config = dict(
    norm='layernorm',
    norm_eps=1e-06,
    seq_len=512,
)
Below are experts of layer 4 (counted from 0) of a mixture-of-experts language model. Rows are named router (the router's row for the expert), up (a neuron's input weights, with its number), down (a neuron's output weights, with its number) and show model dimensions 0-255. Each number is 128 + 32 x the weight over its row's rms, rounded and kept within 0 to 255. Numbers have three digits each.
After each expert's rows: a language model's description of what the expert responds to; "raises" lists some tokens whose logits its average output raises strongly, later layers aside. This comes from a sample of Wikipedia text that the model never trained on.

# expert 18
router:079154137172159124141120116151133138136174138114151124059069168106124136093170123141113108108149064163158142114060140151117161158104115165148119132116118067082120127164167111131088172180127118092080084149190230154122125081107024155162107113094118163135166115143137114134085086112081123162152126112145115093171128119119177035187107151152076144153116081163135140144128113166108140110105131137127134178099108115113091124104124150114129134098124106206086078127139169159126097163134160118167123101158194122092147147132200117046178138111171111094103100113159202192129168099114117086176121115121082121103137054150152143136185136123161156141167129100092131081169128123089068130123135120166115151101134108150114168135124087137067103116140138150136064154128133140111059133153087
up1:133148086163139065139091119036168119100135138097127118128136148108138169108116193152110154153165123127123148138129150151126063160160182152137148106170203127095125147165165143129102129147159063129058093134160123120088125129117118111159115104111169176104113162051083153102145166116154173136129124135132120148155137106000094132125093088114124175093172170170122099135086125152152140091085186158131050180081132110165108131160115150072136152076189182099147147045110142050143133157179151108065115172138131116105143117168160133066156107100110125120100159133140151077110085119136179060107088163121175095166163098148124175120168155155130116123123133127093143123105164075166089174122130140129141181138126123126184146084117126147091114086109139103124151126102154122093154093110130
down1:140111156132099115162119152175173151132109122157058147100077150108125138156197073086068127096144106155098134129126125141049148181122108119144096107118135035124109131153081168140091134099132164102114167105143137117163135118137145145087123194100139157117090087146118130160111123085165182105129123114128147096132151149113119131151081124133146106174148101144127142060172113151130094171135062177155136127085152138183140087174144152093137094134158132136070127131116182138100127166143110108102083157125103086176086145145175130134105117158137145135103123130139120148190141172111032093089163104126126125116104168101089090065138112133164123178165165087177107149109178137145200122127200206098162191118221061138164140122141102096107119081080098073138043162124139123151143136136114
It responds to: Common nouns, place completions. Everyday nouns and place-name completions like people, death, back, days, States, Kingdom, and pieces after A or O.
raises: "\n", " in", " of"

# expert 23
router:119103123116107102098159167124134183113109108066154133118127143138153162140162155129157151127164108066175146174091200104119123143165110130208146112109154088160110149121104149082166144117133133146122170088124158109119147192150120131098141084160099133136122129132141176104146120143113125170049089146152158146102014140159171102147087188158163060116147148166096062115092168099093109141160113120127138149111110158209098148152172058092119148172115142150096129185109126102084161124103150085105176114123089152142113143056130082156136124121137141156175082112140104165128104102092095134069074134139117156125118084129144145183163139099122133125157158158174084104121105155182116130068122141074157105077111112107063106098128174198154218153110112112129138120171124122094212144139093
up0:085120099109101152159175100033153130200093112126156099169122156144191183109142114204074158189150098164128155059062112112128079083078113094148145140132141177155106175119127160150145168118093112118137139148133141147066152092186082104126147119161143146134115167102114055135181128094119147137193145149114152170112123102134115160168177057154092135106099110175076132157138175118128123112155182107121122059134162114128125091083150136109118137073148120144155130077158141132100101143134138143094158123158061136128088154112070106058137098150099177105108162160137130150073090152170076110100137160177109160184126104119138106120099095094214108158139120131139109104106134137098135144076200157148093115171117085159144117096155171146160175083115133120099126103096143068125142137094122
down0:132207145076112177136113131164163152088139198151052137145130163118139156143066083083087089148091112153148187177139197095159082119137107163137090085105144176147141145160142078096148087204185144168156123090171125209123119143116113094147141217105124093132081130156139146122102137120185159096144100151117118160134133118115188099091133149161126093079140150112162113191150145121123111096154130134114100124151115188165068095125124094092173105123165125126163160117087091147091136092113126073118126174131174142146076084139085164102096074158079122105111108124141129109182103124134163130085116124180087116132116122170134092134109100080130121146118138112086127119099141088129153118164132125080098157082027091149066125165122098169193169156125157127120166164171108139112102161105156
It responds to: -is/-ia pieces, inner digits. Middle word pieces like is, ia, es and prefixes ex, dis, trans, as in repr(is)al, plus inner digits of years and coordinates.
raises: "apt", "ode", "ita"

# expert 8
router:155154125101153150098137151091146143112146126118187135067132109128115133137128156146082175065146118202158159143104091166119151116117163087090140098132172142116143140074139147165125121168129158131141135123127122155130108113090191152132091202042154117119154144115148134105076122104098167125143155047126104103132110096093106090097167096132167088113062132113074100149130096111099153170163123135105153138163145148131166153050096090162104071167099063176176114122133185160161135123153099131158140092161112156192150070051144211134120132096102095054124161123096110175088094106058124125131155111118126115121081149115128158126085141105085151059145157179147120164170166106105166179152132118120150177136133112152159133194117159148142126035102154151110165124103085117106109128163188
up1:149074135121140152119147101109112134197154113144120103088113059089105078141098105117127164095104123106115158136190182110101084128102178117115142057103153139109078090201092145148191097087147184131129107140156098098140123131102142122100076107080102168162168131060173151094122143172137056130094143089062162099141175137194144080150142132092162137132143130106091142157111113150095113116084067098145153122125132133125175099161115127147093080172101109142148117161146112158087137131128133157111153132136113111158130095138130108165086102131222136132184077172167152061145160098075146213131157141094169132118194137113163127125107125105131068156097106123133149115191132088092137137179119163066180152164168180103098177116135163107122102076105153172156156075143182156110165124121123
down1:098117116129137127166116179212125152069158138105077162176135166112181175199131143195148137171067118112140129160150136148134166180185042085113111132140081089099133133091087092122148150122141114121139091161112121176178142126136130092126160152116176140108111117215103155122118081156120116143132186118203135149185145105126133118100052132192153118094137139104132108101130127116196127153160192122141125113160134121078119121137142115147127141106120144101083073103110163094144109120128094123112128095139147088090168082134158077078093104144117178090076179159090104124170129159150131054174128096127066144128100135130128102069134114160101197145105120095092126129104173174164131175126114098161128060120055085188108091106106146129191159133121147088116129116121109159181113121098089
It responds to: Conjunctions and connectives. Coordinating and linking words mid-sentence, mostly and, also from, or, but, after, during, and years after a number.
raises: " she", " they", " the", " its", " a", "unner"

# expert 5
router:162135103142068155227130155152120078161136116097131134172182084157123124177100110151129182149106129162047154105142165086125135186167152114067098156185086157118094151146149180081130100073117138093118114091162145126145136060110135116095140094157118159095159068158101098098167126100147130167185172157098120156112099183108109139116139091121131111093102149139122207116131109146145154089157156128116099126154078097163136096100180186151113139067107174157150119089118107131102106132140114146179120171097145058176094100153132132168157148110126144090146142066145151105086054128113112113182124140065157084100069114159134105158132121126113032086116155138131114154187134124145093157128072136150196145127152130159124130101147121085124150127148139092068148166104095134154114170181079
up0:122167116132094100154136106111067143107127136089120197085160106102148140101113121134120144093163108094101146168084128203085187175120104162102184126130068087067090124113109141159093122151099113158068081132092088121102156082114097099151071144102080132109098119132155103102144116094123172079129125141139212145156127168138129165135131092140123112161120111112141109135140135149127162134129085175182122095128120164115211148105143173189151125091161156117108164156126166155147105129126145145158134128060162136152118158089201084111132112155145120104140061053182132190097085116107122208171077142113068120118192120106125126113226149092111088117156153135170186099132080134151089102110089179143130139104123132097175109136096121138138057172165065148102156160140120186120144128136115
down0:104149176048106113125165159121083183108135139127148151128092109054053095119140146103112150116141148147154098248181097067149126092121112151120169133106155106161172118158101139146122104135128150121137155144114116106140122117071095089188140108181143102098140186130106156123146125147128123105099137148153093165139125099101124159064153118133168081127164149131148170093116114074106067142133100126119128090130094119086103120150078171116176153158158048046102157107104138109119093144146146170056134119124135142091161129142109100166135115101160180121151139174119164192098141139150121163114111141115058143139184176095119163161159109074122063120131144116148150229114143036089127143165108099148122138125142145097209032154112143124142111134164103112138114113096164107126115117167163
It responds to: St/Dr pieces, table digits. Word-start pieces like St, Dr, Tr, s(aint), and digits in table cells, durations and certifications, such as 3:31 and 5× Platinum.
raises: "avel", "aging", "atus"

# expert 26
router:099079107162109125152147160106148096131091100088115101212168112108141122097075100137085083108137131130140121165196122129139123168137146100086084161147148133095124058137231088104138138157147175085131157117094144076148172121126132176114142071117118097164115148094112159066196146178172054070144152092155095173094151156124165117135149130102107100156148144137134168114094103182134173160109066177129128124171152187175121139124119117121145158153133099180175202105143110096149084144129108158129092107135151128127083126144146137145123140114114158099143153166113079056163083129126160074141137151183105134149145124104095131106098086138095131160177094103138124103102162146095058157099163088149071124190139164154095174056129152089135160130159115105169109050140084146116103102108177
up4:160075133216130147175136159121118159135138152158116114069134170189124150126095160104139157050124126060132147115139091166096111139149108110063109110142121163097083181132166138163081134137075137147175158140118182154166125073135106189133126136108169097128100114091170081168195155165143181209118125110201127190109167156113160087098120148120135072118096187130136155132144126102202166142118111171088157112104123082148068181133117119063096082109123134088145081129161071135158129200163098138167166105167052139129123134095115106106183132107133114153120160181110129094124116096159185104148127063151127128104090140098103133106111127154134146142177095135170110145098176137109106144113146079129092095113144123116113145160126060087131088150099105114129083137135168101134107090171173
down4:120178134096172113119171126134143122117157110143137151189104109080092125159142081109081080093145132136142108130151131133119164164133135139199144140136107085131127074143098140141150142163163117139113147120129123094094089177135128057121118145121089155110122153125112132096126115056165076069127190165080113153126116088089068151192094132154080166105056099093130132095144120145123140081170139127106082139162055128140132127081119124161150153172133168162070160124038115118163117105116144145117076120127160137105073155124137159114098119140089115094172082195099122115079117087147170132080149176141167127181158134124147100117080110141113118107164203131123143100186152121148124143127175104123219123201154089105064094088139135152068204088146174200141133112134083176108131141168167
It responds to: Space before numbers. Standalone space tokens before numbers in tables, vote counts and dates, after pipes or words like from and Flight, such as | 29.
raises: "8", "1", "2", "9", "5", "7"

# expert 20
router:161138145090138142147135145124094145147147129188140128163122132116149165150109097123156190072137095101074194092134099192101071096073101153094111100203146059127119114127113108151050108073082113121121091125136142121140153085116103160138116187142133079146166159044155121161155146128052152155175117102148133098152127140136119113109109114215109162156132140121185144111134094116130165098120138111156154127118132105124113145220135154161100109167118183159163132137146175149140147121085097125165124151091192105138154123100092147144134105173184175118142112154154063202135102155114150149103142070184120087105131164151144108133166172187111191064131124100083109139103104145138110098136120144042143037115132181107138149085152162133117123105129116105187117134167084116112184098156132
up1:060147132028116109151157091140087093133120087141089112120137088151151108146185168152083189212097138134122090046129066186097114151146108113161122137190092111128181130179173086161172153150201127131098168120171117101123096139132092161073130162144126114144147141108135132120146131099113118083184124083100183156095131112132139103134056088137030120125148168088111170130194163168148068081114138146105152134129167135143098168101123106108140155149176104105126116131153120105159159160142123098128148124120206103083096147140128107176176112104121118118123144149098158115121130155116155113173099114095168120057090097128046100117106133144090108188127153115114183174133136141182125103102112149117057141123133112159149056182163126142109135102164138097165089155129151181150116140124110
down1:171092174120156163130092147181154074112095116097194154143159091113094141127115116113166122044147114135197151167139185076152122150131169133114130093134145135184121141135083080138116102160041146148159103067135101182171157136110135208169150060087122180158124113157150132145133114134147126141070124150124097060135128149115144119147160146092168175169084056160113086124056109169125129161137150133086087114145127072141084089179150107129115082132115101168119103102173142163104131118145166157126119082131109149151151138083130135122090126186116161127192072095111121140126078087072105151131139130132065160121114124113135158067120098101197141119133132169146055109075111074152165175151147096170143097129167111113120143052099115093184146090127111155137183147145125159116116145108108
It responds to: Leading number digits. First digits of numbers after a space, in years, coordinates, chess moves and table figures, such as (1)897, (4)00, Qe(6).
raises: "9", "0", "5", " months", "8", "4"

# expert 27
router:132084172144145186090092142109169157145108185133145072164154109114155139155170104145109162108097107142088125140064097090096132126150136145126122091159102150080139199123165083120133140104085158147063123120130204132173155100124111100173150109188107098136115135161162111085142116058150104083172161082123176163076145125120116077095143169124137145067145147157135108120085141130127119176190180138119066067108112127118079207112118180156120166091138112115106175079130125092115181124114089165114103171100090130132201142151116157141181186137168088150110184146071112100142191145121171129067182067136142138104123140162154174186097068122123148110147115129127107137117127062140108177185095076133148144107104101109147123132084111099104061154177159110125120105164127115113097118127129
up0:174050102187114118121051108144175151109164133112124095122142143114116085148177147117112134149110118166123119137143059184148114157154130174106101121206103092157144119156187075094117104116098137098121134089156181126116177072192133095089118123116135115118166134149143125140151090074103125100183141143089194085094162114047165105170197163123102134137137089098156161088134144137187143109174115155145141087166162100141114130112158169095130133114116110178151099138155108170174121121105143123096100110143131116184173099149097189147172096120165129123045174188138134121099152110064140099128130048144133166157144069091203128113091142084138151128147130098149112079153098151132152131112060140095110141046128147094139065108084095137123169112126141091139123137106088127189143167143134
down0:109169087154144128167129143152105159100110186142154133101171142123166176203123160107179129066123134090152135158111117100123163132082082079128109116120173163163077144107112165080088165193182161132137066072069122174156108096119191099114099187095102113157072131139145154138125136137135148147145091143108060137109135129102146084090115153118135088128139166109138092135141115134154152106164126170125067105206128099094119180131128156096165141116180126059148145078121146112122182168094122124166114168100130113122063061120098152112117128147066100120101167100120067126119165108146156102075089137118178132187146106125092168126117146094161084079144174157159087134137148134175123106130129070130157106140077139149126133173100150093076163170131156158216130094035159107119138112156162
It responds to: Ng endings, Korean names. Endings like ang, ung, eng, g after K or J in Korean and Asian names, e.g. K-ang, Jun-g, plus at, on.
raises: "ual", "rian", "ational"

# expert 13
router:176138093133135117073075116115043135111124156106152137123145122152136083131119159188168141194094088080100138116159154099130118105180170138100193112115099143132173152150151090104062144093087133062147157119126182157124097157122158124109161145125094114084141152133108141175131152192164100133100139140136136130120184184108138113068209129178106173126191109186079119133120091102156083149118140120128138121121149082161123175183099083159152157135129105139086105097102108141151112158163135074161137098163146165102105135116193156134096115107130117100118134076113143125162074177107131130190143098112139092168121146159120162134210167057113171141109111110057113133103121155134050072108158126192148136146104146149104127137194143114129083146056061158142131102067111094147136105150078
up0:147174105143128156120108091119146117089151131098088075032126171094104134122126167215145111122127098151093114173116071153163094163168137092147127127110121066089112104162129100144136129139117124095152153122125193152133038168119151081123118122084146171201102153130109141161134106115169153106169134148116137134136157125096107125102182074145068121161133065088074090138089116094134124184154168131130153137090087155140151119157147155110155181196176119100174135148118127146149139131100150061068109159128162108116097138120091196108156137118096159129114105156132127147167137055132135165130121108139199147149136176155135146113066115140148172093129157096152199115094106112120110063155157142112116199126058196151144162054107183115152175142133196112112134117180132125115078106114114
down0:131167125154149094095144129111073131079151123164131132100163138143172070145162083186124109119074106158155097114131059083145120093092155065193135066135150134182127131140131103121134023144079123163135096088151135129136092108163174143078136171184151129168154142099147077144156073144152216186153176148175131087070166143132126093104132126156111144164164103129132141097136115092079096165179110119136156151071129140122075121101134115154164132119118144166159140113145138187068102156101098146122196086132144134147185143080125145103124124128091104128145137158178107134148089076112100080157148152101208164126146111146137128138167141150116159182086105146146173159135077133129124124072091106065140096125110119094079110080134204048133140146171156159147089143131120118115143075131091
It responds to: Mid-word fragments after consonants. Word-internal pieces, often m or am after an initial capital consonant, such as Ar-m-strong and Gour-m-and, plus digits in tables.
raises: "i", "n", "ion", "ed", ",", "ne"

# expert 12
router:183109124113111115101098142108173143173116105193164097074079124097113134090135121106111095122119140170152107144190218139113135168097092121163100106122121145104112134134097104202091124184200102135099093130091132139127202144182102149132152124098150167113145118111160139140142156141126076160135171147105094122085108080112138106127189147132185176108140117173135144107093168135148129121172093153107104051095152071177145118166183095146082147189164149095096128134129131145092087110127131145124154146138106100115096159145038093116076076166104125164090131089149113044146101108110106105106067107204155168187126128109132096104086154159176134153060093134091140127151128146102209120124088182181186163122153102111117150124154143070164086140133145113111135174090144129110120083125145
up5:121132180097089132088114171126096140128100155152088144137110165106129099129058138097114084074143091185166099153158121105124089156186114128105130128169169170190115121104137114147135163168134130138138117104093110124082095096121008149124076121130163102149219132165127123085126112073160118123148144172161115087113119141184096179084130112166098167162130104115123135158117134177131115087099153164125101133091155165119143163144128207116187111141108106067161165146120151126120148115085129116161142098080132155106106107093154181110110090152145111084106135065137122111166094138100076134171127130115119059060186196108124167165105123118093141097111128152095143172088120132183145057122190190153135189117097170095146050142108149159195142161122110079104167155150099139102151113134122
down5:128097089139142166081132158132152151133146116046146114094118137046166141126113124165138125122098133118113100161160115144134159128117167113179122162128111128099118131127159126115038123118121114125150163143079140125165076168094162189163103116117125111118112071140107128075144137113153168113151085129104119151135130145097141168146062113103099075079116153147121172188167183076154104087071177101098121113104145199080143139129148129144109118126151104133176151120124164202157109100098136147080072120100184101072125154088106198169166165127151113142107152150140093127109165112141131133125112097143057107136127153179152227097182111120067167188140138147110091107155129084079168115076120069166131061102161123121160118108148147172170116124108114109115144061121238142084127122138172
It responds to: Sports career vocabulary. Sports words in athlete and club articles, e.g. goal, games, League, team, Cup, season, and possessive apostrophes after names.
raises: ",", ".", " and", " that", " in"

# expert 31
router:093182084126078140114115092139132146123111150160149107154049174137095124109143217101124115109127183127149123141143151137159170145088134072066145123118115050119082176139100092135168118110148074139094177127167084098150085105123036056090080142170159101118085103092099115140130166158076161130084121103173130127128133122162102124133113117163122118165155108107149126139123109072225154099113086157122123163129074138040154083090138120119129134122123106167112136139180144144142121125156200191082112150112120119101176105088127149124151112136235154171099147183127124183109131174105159131134099149131125065105082105154104148089177132095099119127078131105111142077173115170137154138189170126129143138143176125105137149136142101090097163161105120162114150104155146156176165123069114
up2:133183104117146089162143117164144166137097101125171101069157072135157103087124127077157120121083128132082139130099090132134074154068126107180172169140143108111089214131150105109109102111103164167107132146111129092162149152155093143176133213175212110120139058121020097185179181149038155116129054131103150136120153161155141129149108172141128194118114167137125114160166121149161136094124117130113113152100151141068146103181157138151115095147118150138133085122127124127145144145142118139162133152099038132145107050123104089161101170191137145129109069128174068125098095101180096121157145106200183127144156110174130175095144147135134122128148186129107151158095151135108123107131118120100152132126178114170111121076093105142172085127118161121136102063122084086115116123116134
down2:073106127109084121160115166129113098124097091131097138166113130143162159141114110156137172111135112091175125087139154183182122090121096135143095093091155099110159108126059065109108141128129066154088139160127163154083113118086150136188108060107093187110157140120157092133101177170132172158118160130127100135072129128126128074104163128124181089134053109127173105127117133086093172131110166177161097143145105090155118154171093155063134109098167044159190061134100182189103124084123145128129144147189142107078123175177137183149140170136153113127155180143103197132146176108118117151106184130094147160090102106167090103085082060114111105134120113109174119139159094138157138126150135098178093082125114112132125144068146172130096088131193105131097098130123198093125172127187163
It responds to: Institution and abstract nouns. Head nouns and noun suffixes following the or a, such as University, Committee, government, and -ism and -ation endings.
raises: ".", ",", " ", " and", "\n", " ("

# expert 30
router:150117091088112066159162107148144185107133100131085136117201146174140147165149109204125072131131100144128113105139177148137086126071181181152051152124099145130107121139102104110152180102133134173145094070093137125132159088120131096106120126166083077117111128127151143076133138174143113143098131118169128149147138212105075179148108068214167116129081133145094117061179104157103127110089145115105114141097156126109106169148152155105136103097143131125186073097084116109114045168161099161141140134162172178153099127172083145080181146109086170074138129150080153158126197097137162185172073173144112165146145149102078073104160098140071111158124141128153148106105046119122106059138106107121093125161125146102157124134151158162151105125095131126144142169141111142125158112193116
up0:121095080152106155159126121112197131146123120139115172107098141154125113133123171079136086147105174096158108100040126129139110094080089118132169135170188110165105125091166106192111108117123157146094115151145188107045068113127143133184094176148078135123158158170114087105115125159177181116134125095121167105111094040079159110150125128162138143094167099134123114089142131051127143123125157128145148150129152231113160131124137135104105121116162145137155126135104152118140051141129125155161106168164095124127142128102084108063189136142065112127095122100105107102112117113096117106141108176161093121132137076157154170065196180182115103121189130165118150117099140040129107144103140144151071114149056160157139123223162095182128096080098116098152121125124112159156134083119118
down0:086053133105130160097122139090077112156159162142205116074099088169124144093096033135135188101148106187086102102154129147197129132165185124135168095106128166103120103119097129071184142119106143096096127090172063157183112121156066074168103122144114110098077091133133083095144121124137173169130194097180110162134122161122115102145103196177111093137167152140147142116098133166094099102096163172119114200138135126184112097107143156133104136104143127138130108101117166119067081136136056098134197197115111147192167077098163134139135152166084122118102124183125135048176108105146118112133106103139110174121158148148129139180172088160130115120100111123174154128122133108093052152124150120140143117143131154111127135161098106150095151166149155092157121097105137124172127189085104
It responds to: Pieces after L, C, M. Word pieces following a capital initial L, C or M, mostly in surnames, e.g. L-er-oy, C-oul-ter, M-ult-iple.
raises: "i", "er", "v", "im", "ib", "is"

# expert 25
router:117141104201132159167142134128129197168103160158140163110125129127133130106166141147119148070119104155158113167152086168162124135166152113074110142218168155110147119165127111127119105163179136163108055204109089184104139133103085119147166099076127159154142162083091142161076143099179174118115063132077148188103152185139183109105147183110102159092161127125062080106092084088087073086124163092108091135170086132195138139134118110133101063111068122122186145144095143123150143083135151161059104111161122063177106180144110138167151073184091141146148123137115121109131131108145081134172121137121091164044118083136107154094122109144085121085146107091154138084091105094172121142109168141133137144125107104152148148132173108164153087095207154140125158119137112107115113132120159
up3:156106133133123086102131078121054145098107096131095147148062127162164168102130104140125144106144122184159163179116134167124112110194143154125106126160121082105144101158166118100068105156166112105111208136154103076094141137079124088164094098116092101130135101067114129164082159116125133147083099099147129108145169174132145082116091091152192108116175109139111140148204123137116151133116128155083127148250228141113180156126114121185100084143140115126126138051131103084131148150121143129110144164132113078068139135121195157150104098103166159119187129106248182127124168091108074136123123092083150190132155081101124113100155126093120123094157126135116106201106139102100139093118115130176136116105119098168101148100146155104144155140152117120130110144077104110104167172181121
down3:137122136067135139186157151077093118194106134128169140124124168145110180068126153130073137150103192063114114106116132082123125141126133149093167091111177183139129159133224141145096165122101113185195150119164147127148120174148134190116113107137111159076178202071114156121145089112134172087125102092059130153106137123118147136157142114175161143210142082128194168124062161097060120109153150159168086129075145161109106166083088160130165149102098114116142068143119151145146126165171101093122104080139094125086139172142082135111130077149141118171095123114122081150102067107080111102122130160163140078169146122114140122166118137116122141182103103071171118080156106147075140106149149156103122157075143109104098077162126108123136102156117118146075121087110154147139180092095190
It responds to: Letter b/u fragments. Word-piece fragments with b or u inside words and names, such as dou-b-t, reh-ab-ilitate, reb-u-ilt, Cros-by, often in lists.
raises: "h", "b", "s", "g", "le", "l"

# expert 22
router:123127090153116138104075166122119123154128134149162110102120131160169152128053128138135106181130163124072107140187114177109048176112051074052087138091128142114187123095129115165145130087062113075154092072086101123097115143145126136174156185117124159119146126158102146148106142119119143138111132182110155152130184216115134090078084063108155152172139114153142104142147128097166187167140107151095102107189083150099125141173137141096170088137106165104092088186174151100107104112164136156099143073150069158088095130115135132116110158113168129154108111080060138126115136085122138172143136144157151082134192136094139177121167150193120116142145166114113126217182148126072150123140115108118157088119081125112085106151118119067143097117131138104149171176145099087177124146071105
up2:127047165102099133143144113104129058133127145133156090191151134127116155173097188079110100092185118139058134108161083118135168131108123165132099156145219161137121099142069121129134161165114106143110093142121063105076118115100092127161132180095135127173206098181186121100176090110134131161161107079136120132140079173109105136126137137146086129128141109101159121113124082113161164191123132144122122177157152124092126161111199176074185115094124115109133157104131134103095148124156190167109158127100106117131105157100097138184091112124098123102152104116094159187185104144102104119137097091167144100114092121105189154185126146146132178213165137155108132167063095090137117111108130148210128132118140161090107111113095110197099143096081068144130037092133169108113149139107118
down2:155116113210120141088081099148119185093100102115128135123067133123204171073152086142175141153087120177171110096182175190088121078103137096134130116146123106167113178138151055144137126096135140140116146040130112145196167163114114115143134148166122117093139116109130146171107082186106168165088124125106117149110088128139100099076085153120134152147132137118183134113117124165061102077038212162141125084143159151129101086126130154126125147125126126081155160134164113119124134122077111129064110166177146124157130105130127090097091112113201093163129106168150084107138078162107159082093163156122109124154165120143126139130147150126156143120148107112176098089134127160119120131061134091119088136124097116122198187184166156050135141111130160066129144148122120109231114095100155
It responds to: Line breaks and headings. Line breaks and == heading markers in wiki layout, plus section-title words such as Career statistics, See, Location, Born.
raises: "\n", "|", " However", "Scientific", "=", "\""

# expert 19
router:102073154126198136112115118155112074156115120070138133085061099099150154114118134142053121158134174128167185132118096155075153100138118144149144133138132073176096131099094158098083125161116120176125128114145076073107188120092122105187128148119169138131177137168132127101169138095112147083129123119146170107106100176156072154147131094178155120148129101101109175134195176115088122103123168115155057121162157119116171148137118113119130121079134108094172140106199084138180169153149168135157058089155092097082038076172131091158146106138173101087146165097144193074106131122165128123172113201097176124154143093134145059061112142123166149094114081084130151127119177180142124129109139178073131143158107116083157130115105113185158163095164082133131132100088130167115134139136123
up1:114144113135125074157162114162116167068052162088095109118099104199119182096140130161160070122070105138114110138123107127133103095123106071155112101153152075106116087139114110168117089165093101097107134081220104105142137100140066139178081153097182115174108123173052073153083152119137123128141097139098131093166119162110140167145107126156159102081161109155168073097156126179117160086159151147138133141098118182106158087169114160082143137160081166195128154114134148175116148081137045151118118104177131141137136141115097095106141152131116118165181128126114141104123113089174155162072112074178135110158206116145141157120054113105195195140148071181079141080144170110091124118141166122124124136146093115142130153146152125139104168135099159147134152149186105129137173127116199
down1:126123153152105129162145161138125119098174131124146103095122209138144164116134097106159129203128147146137124070089123159119134145124167234085133112085199117147109139083178144128191081100148162097104115150126153081146117100107094132121085111109137097145162116107122121083170159103185117136117146142088090143119145121208129118073120153108092118102111160083141115213070107139065096082127183095120116093124072107049110104126105106223126148126104089077133106133139135062152154156159094115136058172156198097116086100153101150122085125135170167123120149115142159121113073145141157127165101148145116091143192116099134115150115182141140148108115147135109135124122175116221136148128120099075064130140120176110118129140158135055151151154082112136178187117131176083164116117144107
It responds to: Month names in dates. Month names and their completions in dates, such as August, May, Aug-ust, and year digits in date lists.
raises: " ", ",", "-", " and", " the", " ("

# expert 4
router:081168126136161062130090107103089078188060163157072155138090119107139127134152117145159147175168155142146113121128111112201144112081171134135090166110108115156167120083123070132125110098088112138155183151139132123111119156133093130094134155138228137162159153078108092127073088100100122181120128098073166161182079132148129158133176163072103106163105126102170189114152142104090135137113155143158196168097158131097148091090185108095087113121133113105117121146183154106115104154114141177073097132101122164116166084143148062129098109165178115160099182134162126187137134109147092084109130135132104158170115208132137122053145123113127147108164088168152103142136143117091162173139160158105160149129197098169166075156111086122130095114133090087100125109118161042109127132064105
up1:120125109132143121154143143066144110129050079115153167127184089143127136134105095139139162108155129163117122179131134103091059137156165152076156162109135109134135180147170117105151200078141162113147161078141155098136157132222134175121099091079157088094107135073101142104121158152130121120152119152148162173104085132074134137097126145122151164167077150136112066143108114176155147160152177118179128124116125103126084163066182150122145130142182114122117171074058208101144107088151175109157063135199156110119111205138151122101157080057107143171112162142133196094054118183112111120183153080197131145148177118125105100148090130127117095140164096086115136089139108126115134090086135169174138106179164105108106115144096090131124168132124114159156121137110140088078124181121102
down1:144082164199155154132137125090116120176143184124145081150105156078068209201068111147130127129068137102145179138125128173159168101179114170125124090102112127132130135134162090074046111146156162069139130072152070098115126140139171117163099172109113124123119105149145115110136168114158115092109138130114132127164111157131162125131075110156086142124088116165084094135139134181138114123118076120167095125132116115134154146128165120109148145088133135082113120141150073123134159160180118164106155113128126157109046055149135124103157108177143150117053110131163184124194140140128117176139108150091158129103102091091158105165068127127099116057149166127095100143178176067161084067155107120163115117147066102138170166050152109104147179191088184159127133126115139058110157143157114
It responds to: Word-final suffixes. Final suffix pieces of derived words in prose, especially adjective and participle endings such as -ated, -ical, -ized, -ial, plus released, published.
raises: ",", " ", " t", " and", " w"

# expert 7
router:176147124166170158130102120105089167061126101155129153177165121088126070136083119136190143100145148175156073127193057174193142078153148095127145112167117064123172153121115122120157108143114138167120128110108130128178112122127128172131129139141101180111145126122118167097122163135116122128152086060057177109194136153158118132138146124140164154084104100146172115125158200096176128110137185203141152116128133130075125094112119174141113102132123064033154145120168128140098135165149211155143138105163111111102133159122160059108089120086097109103121136138144086121114119165151079185192138138130092134128096127137199075154137101086120121082107166144131112104098129134115053090093127095165123033098101120172160094096107140121135160096166123154178093128124191162136136106090141
up0:126156172139121147121168138113170144147151169127081113102092140102125146125108175105122092100106121098165157165138144104106185119081077172075096134099178132103124122153145146211146200158103134139145118118195154175120154101063086193146095155142169130164111097097152115206183126084084082106171142157119115204141110143115202092109187103066108145148129106143110105181090096155105175104074102113101175117060101137118117152102086114096147151136086087101121169150098114144103152129132116153132143108156190124155158110166129093162158130116072150100125076137129108077111138171187125152165186102084160088133140084086087102158164141160189151117103189158108120078171137099134140132095164110154129173121127115085180109060100142181134121098143165104163170124109127125179143098114148
down0:139138149118152128126071137140161177044137131132123118105156137193120187132180149169166070099201110203081175112140148020168149128128151148168069128124112136119128104158111182088132134120170123176137168043126144131108113080109071159178107143091144148099203141092135135086071102126093164140065117128132084143089129136130129099160109140084177139104154142077148094195127119184144098095140125106097052124113116119102074133117112085171060122128106141115156179127158105159192095144120131160102080091165110134109118173094133096137130168146162151133126181131160166116103119149154100093171129071129142097130116081139045107130102094095177106125134156112147154147193121123160123144107187082119078161087157120135114148161151154129123105165170080122119131125147141157158137129135129
It responds to: Verb stems, narrative verbs. Verb stems and past-tense verbs that follow was, is, to, or were, such as incorpor(ated), began, served, moved, used, plus some commas.
raises: ".", " ", "a", ",", "i", ":"